Weights of a small mixture-of-experts language model, trained from scratch on English Wikipedia.
Size: 12 layers, width 256, vocabulary 32768, 75.4M parameters.
Experts: 24 experts in each of 12 layers, 256 SwiGLU neurons an expert, a sigmoid router.
Training: a variant of Muon for the experts, 1193M tokens, 9102 steps.
Below are experts of layer 8 (counted from 0) of a mixture-of-experts language model. Rows are named router (the router's row for the expert) and show model dimensions 0-255. Each number is 500 + 25 x the weight over its row's rms, rounded and kept within 0 to 999. Numbers have three digits each.
After each expert's rows: a language model's description of what the expert responds to. This comes from a sample of Wikipedia text that the model never trained on.

# expert 22
router:504512526489477477480483509480509508497546486475509483514482432508510499491537460464465499488552447477477552503489471497546522490505458522503481436512475514483513477507475520454521504517470497479521494517474490542518508496473454536508503469499510473511501480502487482499494484497474488475540458499467480464485482508468482528510484501483519549481490508483534477520498506463466477515457514538458487505526533520498514506495461540498520480472536490501494469485483499496514527491497480497492564468449502459571466482489536502490479508521487493520526494494537505463478473472529485464567487516529534491446464489470515468522493470517521507506475480454533516462516501479482475502493454537507479499478502494502539478508515495508492500496499466490512550522480518512467539456518488
Description: Word-initial prefixes. First fragments of split words, mostly prefixes like re, un, non, co, pro, ex, under, inter, before endings -ed or -ing.

# expert 2
router:463492503482510497503506490499485491479477454463478481509503396491518475460514487505473475508522452488471522469540485508477522474512499481527497497501487497449547527496498484561480526485516493491562518502498487486512509513510487505529499478493544481478495475457499480505497493507502533465521518491474456485510496550499488506475495487468463542525500457475530476522501498488482461504490465520455473506489472517424504465482494546480489499514505499531506512468510524546475506513489505487531508497471517486506542498523497498500467541512481470484500520499530469514495511469511515475508515497495485487515494463490508527512505463433549517524472470551476472502516519476521490469513483446499498498477510497528528510469489518488542496453499452523532530556483539501561514524493518
Description: Common abstract nouns. Nouns after the, a or his, often before of, such as life, service, development, and word-final pieces like -ration, -ment.

# expert 20
router:460550499498488509533522481533491526479553491467494518455512497497494507466548472493514481507499493506473511490511471510494535514506462512501462498473466500541513482498523478499481502447495528449513493484500531494514503511507449507464528476495503525529519469490445476467501473527479474495564484481461533517527489532500469494503476476467460520517526507479500527515546458524497502481530464495509506496506485528511478504501493521505463500455539514488482502469460513491443478505509485459517542450492502503514486454506494532515466523508503449501502479497515478437513531491479529477495496513506515529429486477487511519581489510539536487512487503523501539498497512497543528503549515522546460514484508525504505516531482548523490504489522529496504465490505503469458488514510538
Description: Prepositions and section breaks. Prepositions for, of, by, with, after, sentence-final periods before paragraph breaks, quotation marks, and == heading markup.

# expert 3
router:490509457514460533484472497506465446478536526484478448517485455449541518462464461528504490521492479493455532487523454504509549489530489483521497520459532490495503494506495517514510484525485508532490518535500505524505498530478491498474532497483545487492491476485490457448508513494472525465528505479532501488491482557474454532509475495486475518480518483470509500482502510503513531477476438561476486517505491526476515494471482528503532477512531522491490496485507501528471492489536498480492502459484523479497476511512522469462460514537496451514542508526521538492493524471495510467575470498541503490489491561511545512526468508474484522489503469468533493497487513527493485511527504500505477500442539486518504539537551501465529517499472495461511537500509509494515509499534491
Description: Mid-word common vocabulary. Word-initial and middle pieces of common and technical nouns and adjectives, as in turb-och-arging, py-ram-idal, idiopath-ic, often after the or a.

# expert 14
router:493507513491490461515497524519475527469510488498499526428518476522532509483521495468484521487488480522518491472551491527474527505536513500569520512512478492435477481505521519569483495504543522528553545536505516469538496526503495521526501523505489467470540510464494521502556546502478496504508569523507443500482514518530509515491495481503496540533516498498516478507484494504468519501478504459450493548511515516480485454452515517504474516493475499548481507483494512480478494513536485474490494507521547519516519510451485507504493521519464466502508465484487506514446508517499461476496494499516479506503526451477520501527528488479545487526511487514460504514462464461497505512499506512494525515474519475514498496490491539503502519497495465526519515572505525491579518523492501
Description: Name and term endings. Final pieces of personal surnames, species and place names, such as -idae, -ensis, -abad, Neil-and, Brah-ms, plus County, University.

# expert 16
router:487531494465513481519473500502478481507531460481482495465515496478504500501478476524514521500503506489485479507540470453489523450500478522541464489530524489522506534489525487501505522528511490498503504505499533520542477491416485511517507511517512449500466499469481504490504575498489514524529517481475510492506489543500492501516507532478496550513506506490515433516518471478482492521490491509505470574490487495506540478453490496496466512529501505475493502500505519526525483472460411510502480454472539470541467482466514506463488495502501527503519488538575527472463502480482463505498483522473493502531486497510540512508475497505504543488516560546492480489468483451494494455551476512528537555516494527493497528490506494545506495501491506521510489500512480501524542505533498
Description: Sports competition words. Words in sports writing like Cup, League, Championship, second, first, season, football, and club-name pieces in match reports.

# expert 0
router:527532516471509518544487472494466491503504512482491519480571529474516517479537488488484457469509485487523483441518495488524504509477470516482507501498504492497492502479460453527531485476483490505491509521497514462526515501506491493473517469502515510459468501501496455485494490490512474477487520524489551510513486519492494504477472459502481533487490500498495457485524491445476558462516454507532485499541472552474498499555504523501533471458485481464472512463498539509463466506514501508464507492522488476501468453465508538483490511497443492520460470503482491449504516457453539487512474528511531530428502489520498492528491524474554530522517518534485496517453523487514509523536477490527462508436503494501499494522478530501490493540502494476514489476501521477459545472484498
Description: Punctuation in tables and lists. Periods, pipes, hyphens and colons, especially decimal points in table numbers, list-item dashes, infobox colons, and sentence-ending periods.

# expert 23
router:485482486477538515504448507504511437473512465478500490467563520479541496483488474506517452493509508494499512483538480489500497448552444497482480489492481483494531493522516492457513508475481461546501527487532483507522500500503470490540539499498523487486489489497476486475535557498483521474523471536530537500501514543470518548491492505488499555509517470499504488517531499480473473471486493486518477493504502483451535478449490510493459493516501512529515515478495514495481520518492486438549514519461547465508459478516521530507475522482488501504528516490526515501481514459512535484511460520522466460477487457465532500488500511482501494510464533542510531507508475430543524483507488494498463500496521462504520504505526559511518460541489503539474501484480530484529535482495520
Description: Determiners and possessives. Articles and possessive determiners opening a noun phrase, such as the, a, his, their, its, often before first, new, album or film.

# expert 7
router:484556490499474504562486515504484482488501512457494494513504519499502491496518540422475557479524472488469450475510458498519490516513456483482515506496467502538514481511501467513538483458490488520493535506491486503567502478484488520514546516516506511477481462481503524496558521524483500500538493486528520477514486514487462542478531550496516531484511501499451517474522524464516487452503528528471479547486503517485505469508480540505469447535526464469483465517500495480483511506475507506494481503470530470494482478505511552515504500495511446514534494488505484483474514472477541487504493529487537473499497497528504512569477504494506491480492520537540557507500459480488511490504481498493466511502524465527533523522494504494515451520464515506495467540449523507468522457501515
Description: Prepositions and following the. Prepositions such as in, of, during, into, and the after them, as in west of the Mississippi, banned during World War II.

# expert 1
router:543500498476493509521552500522510476503543488466502516495483461510497510471600497469505465504501482486509498492489468500490494466494467471530501498481532496563548480522484509500473562522493482465516517470441491518533481482458480490504509478471491485506492475482480516483506517484472476472529485519508441467480493491519477492484511479487503551515483455452448497487493514477467543486521475519516460496499506560487542538474526519507532486529544487512500512454464516465509458463481491500542452486487499530504488506470501528504500510484512480507450484502520513477513521464442566502504508510489490520510486480480515514477496482463521510497506484480507490477473466472489521490530506492515518514480536494506469529559483518470506505510520520494522490479493535511471551502505532
Description: Opening parentheses, table numbers. Opening brackets and spaces before numbers or units, such as metric conversions (12 °C), abbreviations (NIH), math ^{ and _{, and table cell values.

# expert 5
router:487504504477488500579451474526424469496513497503491479503565522494495503507538482506480455513528456502534484463518501507521541473484493491522514480495521518518529502525464461498511491508485481448501519490506504510531501478498493514504557478513480497505504488538490483484543508517493476504517495478532500477509502486532472516484511491469448500501484461476514477537519479488479516466562510508501499496502493495477501500500506519452515499490470528513500458507473515500490482540524484497518457530519466492512464488477495498498485510496499465467496470541500459438502498507474535467524504539512499535446540486490504495507470505445541507489512582509462509514481526494474507474524502461501534523503516429544496530518550545483485466493498513496509479518455524534499509488489527
Description: Commas and conjunctions. Commas, and, or, but, while and closing parentheses that join list items or clauses, as in Tom Petty and, As a result,.

# expert 13
router:427466508490532489508539503499482507469499486497492542496523494494515505473557503545471486506496506514489524468524471469483498471506494458514515511522493487485479490491538509549512520482563517516512506531462463548524467495525492486491516506532527489461425536476510530497494571487466510487552508511555527486527489559503499497541514502526495481490534494471466479495516510529503523493526456465482493533517445509494486526488499524514488511527497469456483483494507501526499495481531498471496475514506505519488465464465538468493490487511492520533503526552494511520494496489482486504550509485493478531469557521486485520525514526531503475507490458523505484472512521502498540548499482505496523469458490497481503541481494533476539491488488492490517512582514514507531477487514533
Description: Coordinates and data labels. Digits within coordinates, grid references and stats, plus infobox field labels like reference, Record, sq, GA, in geographic and sports data.

# expert 9
router:501505517482494528506507530520486464521512521495511492500490503505516515503530492444464453495527502500541456406507495484503497483524469441509500479461515504532567493511477489491536526508515524483494476483443533516528482504496473511498525509473556489492497498459497475492504530458508512498527503499501456471502499460464467495449499499495517542494475472454450518490519493492502516496506478532511524493486506498501518497505502515510504497496506475490510470487460513490466468461505488429576497456506475472522476501476484552468485499469472490523560473508514509513504563437453538474510500510503485504487509498461513506488478504498526484459514490497522523461477516489497487498523491504509476466517487501515527494540526501507558501483481493510506550515455490490477505500450495
Description: Space before numbers. Space tokens in front of years, numbers or currency signs in prose, lists and table cells, as in in 2008, Epoch 4, $.

# expert 8
router:478511477482502508509469481494455487487507491502504519476546482482544501451537481510524514476526456491502491477530505503467536502543470507536476466506483503488539503509485473545499499482555473482508543513501521510529513485501498489552572494498520450474532488442501503478532515499516543492557544521450493512529524517478500520485500508483450554546550504476529484516505461512480515486481452476438498535508558514443518489459492529522467462520533532519545514482491531500492483531497505434490467486478511470511471499491481491501487542518488476532515499483524486460486478521503504526515500536505459513506485484528526508517521514478560517516471492476507499529502487480519506507514483474496487482481521498543542492489533506501487498510495495521514492495507525515527503494493517
Description: Proper-name title words. Capitalized words and word pieces inside names of places, institutions and works, such as Road, River, Street, International, song and album titles.

# expert 18
router:498496526476529506541493521504482499477519481499528485530525490448489526478505491455504476483502505488478547489506508468497518483513515522495525521484479473488533491497524459492491546475507489440554511475495476514490476488469477554495525447492525489471536528493491505504506499462493508460531463515515505498512479514490524469501474502505504524499529489492498521465548476485489498489493481539487546494519503517469481486452546516532494472503523544509511504495503526502430480489474510479516497460487545481503488493500507519502428522500464476511525502503549455463488490534480525445518441498489502494477499463526520493573461520522544503477506522553510513485546475456543488534530493515568512492462470497511522491471501496494517498511485472485485487554496496501496520516530520
Description: Content verbs and determiners. Main verbs after subjects or to, like made, used, wrote, took, learned, plus that, this, an, some in running prose.

# expert 6
router:464497482487475484506460506480472466491492506470478512443537449522526488496502499491487482531487496541490499473565488459521507471472486464493518490468483506481538507512524471507527505473508499463520532532451464560502475538484503511545499485508493500499467523501447514478516541506463494490532522523498527461508455537504503500479465521510513511521472526472525412505488518492522484471502482462472485528469500486494505495446519491496456511503502509492461457506484493529473490503501457501484479493527502502518455479499539514534507502498512515506509468540508460484507476503439489516511459527498497521452542505508505507542518502523480486515481485530463514492472465454511503482512477541508503482505526478485503537485506568522480468470464473530516507528476508510501488462480537
Description: Digits in dates and numbers. Number tokens in dates, years, table figures and ISBNs, like final year digits 194-3, days 17, and month names after day numbers.

# expert 11
router:492524513512454509502504512497496491478531470517515499458504500532486538479502471488472530500526483465544484505543479526502514465533470511520496488524497462473514469490508493526500501520466478519496538561464504494524516491498519512486530480479505459505494481477485523471483508480511489476508546524496500478557503482524493522492499517468523516554537504498496511552494488504483530443464481481513511540526531509467513470525511535478496492481534508521478449447536569464485431493486472476489493475525509485510516504463501462444481527485514488467523496520546478488457496520474465504492464494528497510491510487502530550541506498510556495497489465484474505517521474485553535540536491460548483503506500484514526451546522513487488514474526477491518464505494494504476508495497537
Description: Personal given names. Given names and pieces of person names in cast lists, credits and prose, such as John, James, Milton, initials like A. and endings like -ika.

# expert 4
router:502501516471482503545513556510461501501519499515470486495585505466482520494562491506494549540499489515481529499509497511538500500509515479517484495502515498491483506523480420514510498517497526512505509511514496491506485510454485549529508456505499478480503516471486492490507503495479475507505480472528489472474504465464505511526484453500558505504511487487462473528538469537479510416503483551484492527499509493469508534502511508515499513490466491541479472515455501489474481497557451517513466515484531507549429460504490500472494515531498473469491514508516465507481518508511522508513503529501526505478497486488502513549453478499500510515510519546505556490485492490524510492505513486528484474498564470543546472554508494490517494501459470540520521489459504540476500506514503
Description: Auxiliaries and clause links. Verbs is, was, were, has, had, plus also, who and adverbs right after a subject or comma in biography sentences.

# expert 10
router:479496467485478486509476494526477538483542508495528481475522486459501519434494484474487469486537474489518520511506465545508516492529523505520526503525487435479502513491509485535493515527545496543496524513499536513557562483506484534519527492491533472462512491475487535525504547506507473497533545532492490472509535503528488519503501539467455530516527490479498491481500513480506492492508501482474465515506510528480490476497462519477443480503497513554508480490527531486462500488548467466539530487493540528530503520515530513474479549517485501513496488516478527471478528500492515482536503504490424505512520507469544543523551456514529514524501487497505496503421515499522542513513487514541487533497518479504511501476507510509498511492454501548544472525494505462508515505524499
Description: Nationality and place words. Nationality adjectives, languages and place names like British, German, Iraqi, Marathi, Sydney, plus words like village, local, government.

# expert 12
router:518475524478549453516507468520461534495532477493517485491516459486525521467549492497488510485509496494541536454508512482490508435497473506544510480531517507532498482480505472537474528512493472493508520550494524477537499504470502505504498489512542478490440512482532529534526533482504561492487568520531469486504477506494492499542490510516473585482507481496532521524531511523460525465528497483530482522485470531462508519537515520487515526534499500489502475478490516523484436533487505469492498532479507465513483469470494535482465533479491487512511507533519469494472455497510431482516474539482480511511521476504510487510490509499497540508509448511475496510504499491500515481511450509532465502475511488496486484493517540481494474466474474452525513508501498532553509510503520
Description: Table headers and cells. Short words opening table cells after a pipe, like Party, Date, W, Total, Votes, country codes and dashes in election and sports tables.

# expert 15
router:437495499505470515526487516524516517455522482472497468488507485489530481481487478485463511522494508526496524443508483430504576478508499527499529467429493526480484499471497489513494498473502459494522493508444505468548493445496480467451468508493514495517494531488500500501533513530514480473507514497507518481508466497487522536491458482476513503564515451463489466492525487477460476522493484485507521509466484516479560527503535479497496466492483470491467493556473452559466474473486488495505501466457497522510470479483509479506501496500488483460509521472471490461516502510493487489514518529537488518492486470514529485542489547530514471497514476488525507484503454500501521468522500481506539504466486497499479485534522503495533507481477476539530477482492550559496503497487518
Description: Year prefixes, Romance names. Year-leading pieces like 201, 199, 198 in dates, plus words in French, Spanish or Italian names and titles, such as et, Commune, California.

# expert 21
router:484485511513480514505455521514457458471534475489519516503473491491494543481478483502518509499568509462496473506468454471492540480532505501547483445457514472460502438538483513474490522488511494528473549513529492515492507502515480525499527506486499462514493502511477490473497518513467494494549475509485472508523478491467460528460502474448525534512517516517484493529494482500466538495452481462538500517550522490468463512495503507513534494457476507478485444510513521511458493477531488458491483465484511494506496488453518467483462532510515521528511541566528497478495520510492491491524485569503508501508509482510529504527487521503566485498491456449524487468506488509521478447486517499499479536456517510531535492535500513487486504540487482489517500501512498480462501499518507
Description: Capital initial name pieces. Capitalized first pieces of proper names, especially non-English ones, such as K in Kalyan, F in Fjeldheim, Mc, Sch, and initials like R.